From a checkpoint of a small mixture-of-experts model trained on Wikipedia.
Size: 13 layers, width 256, 44.9M parameters.
Experts: 12 experts in each of 13 layers, 320 tanh GELU neurons an expert.
Below are experts of layer 8 (counted from 0) of a mixture-of-experts language model. Rows are named router (the router's row for the expert) and show model dimensions 0-127. Each number is 500 + 50 x the weight over its row's rms, rounded and kept within 0 to 999. Numbers have three digits each.
After each expert's rows: a language model's description of what the expert responds to. This comes from a sample of Wikipedia text that the model never trained on.

# expert 3
router:496444458506495518556472491540527545391470500450434494503510570587459538508518563490521498484557495475427483448461564535501555498449578581582507539506468397416474478581471485509579483406544520414541488530502564442401567497457508558456481533542480573453572423488567526505553495465535463510506490535418485603481512621530529520531484503528509496516548514545512463457474510505530423441504
Tokens in article openings such as first names, parentheses, pronunciation tags like /fr/; and birth–death dates, plus table pipes and transliterations.

# expert 7
router:521467460506533528595549533524522519427499487520451586539493514609394538497465550606624440526540443506361470463525599454497586557491584506563473489474466479530510466540550436548509488451475502413548494513511528476380540499527487503533478511553459493522542436495523522529577479431436493462508441509392547570555435499468536514497449463588530442458539591571503541432509471421538481539466
Pipe separators in data tables such as asteroid or fight records, with after a noun for degrees or spouses, and name pieces.

# expert 9
router:505444435528528458565564561474556545492547510541457575566523501602453534494394572561575428561542424484374456475514506439523555504516586557550513479393477409533510452523526427568539488454492443509538496519468543509413475483484482477516521534572437504488526458464547518566599511417483473512540453516393507607570466516573540508460443510522560482486545586553529493438511479426514480511453
Single letters and short word fragments, like m in (m. 1910), W in coordinates, km, and pieces inside rare names.

# expert 0
router:468448474508491548597514600457516582475519465492549549538453477600408523469476546529458426525552456484453466491462539535462556419448516539554461517392476498519463482517525407518503483522441456547507431529404493468438579462545509516526514505570449455468507479488451463527523465493422523482506471590411554545512421502589443517522434533548511517453520585477513544479469415464520477508445
Nouns naming a person's role or title before a name or "of", such as member, President, driver, frontman, plus some commas and table pipes.

# expert 1
router:511498465516518522550570570503605561523489478519467626471564555531368479511452535575597449615525449478390434468548566432479605498460556519536435503483509457546493376575564465562529473440458455462518556479454508509467497520529472548482427479538450562552504466477497486588637476481418453482491448559519581494609421555477547456460442488556489500492553495527492520479493517507538519532432
Prepositions like of, in, with, for, into, and verbs directly before their object noun phrase, such as overthrow, catalyzes, encountered.

# expert 2
router:497496435499507440502468505560516493424497483563503454479516522629370536500494455624521408516553458525430454473534515422514555507512515474473535480513543527576486424512523535530465515466487458467495560548550470444430497535555476484486480532492461505515613462525492528507534474418476544397495487554420483523488456563499522481431504536578566530475434576582521546417519477392593429572420
Numerals, years, day numbers and month names in dates and scores, plus place or competition words like West, League, Cup.

# expert 6
router:521524461477517497589563556504497564463519443518401625487465507591402504512462512574555430510580467467412490406551587444478546542492571516504497496476526500517529504465557417474449503490461525461519446519545515494434557524460545535600545551531432529556544433503500513507568405437428496517531487440418548611594451512533537482582431519512547460444562598555486523470555502444528529569470
Mostly and, plus or, &, and slashes linking nouns or clauses, as in Life and Death, whether or not.

# expert 11
router:530480458507521507588542512534550502439491487520423596521513534612407559494451550584624401515534439502344440448515601461485585550489583518575484504481484487521495426510565412535502493456460496440514501523499522476399562523527520487537468519543435518535553423493505534556579508428419495467513465498399540566575461499467546504496470496558505482459539573556513551427508476427561462540448
Auxiliary and possessive had, has, have, having after a subject like he, they, which, plus some scattered code-like fragments.

# expert 8
router:525462442542544502553623474481506469457470455556473529518527542572400576565433529577561401516512480511402437502501566459428521479543530501527449498513485468503441456475619462557514519487490418419510493567537479441413567546490471502567484495482469520439528448507503461577557456500461508544502494448428495516544405500521548518402534466571525491581592544535505452432483484432521460480462
Punctuation in infobox and list lines: the parenthesis before age 35 or aged 52, semicolons, commas, colons, and coordinate symbols.

# expert 10
router:467526492474434501603485551481489541459575451524437632581499525574430495482452566549499431546467483596442458501561557454471546605497496548574532483466481495568528486540514442535583497516468532514547476484473570468429533500504564459525542465550439607521485374449530472541565528487455524515609468479414548560562481471549523488469426494514505433494482608488466515406436427440542525533458
Clause connectives such as as, that, which, who, when, but, than, whereas, often following a comma or sentence start.

# expert 4
router:421506519567482532481526524542557558462543495503441519446406454604397557536466537480445396503454417534420545489434533496547595516424552468597470546429395466452436490525548394525514490497469446502549545531480570476444529491507525436499520594599459508525529409492517561541606523399414510523523457464404576554573505529507517553532459506493516437454524515487531465455481449468541430604415
Sentence-final periods, line and paragraph breaks, and copulas was, is, were, been, often right after the subject in opening sentences.

# expert 5
router:530481469506517498582545511540533523428494484529434599522501539622398532517464557583627412529531421504341444434517605460484586543458573536583498505475487486527487443523562428545490500473460502447524509503498524477397547515533520480538484529558426510524553426495511515544578479431424499469509474494403540572574444506480528490500462495570509453467524586538512553427498468416566457551440
Mixed tokens inside phrases: word-final pieces like ots, years, and function words such as of, on, been; no clear single theme.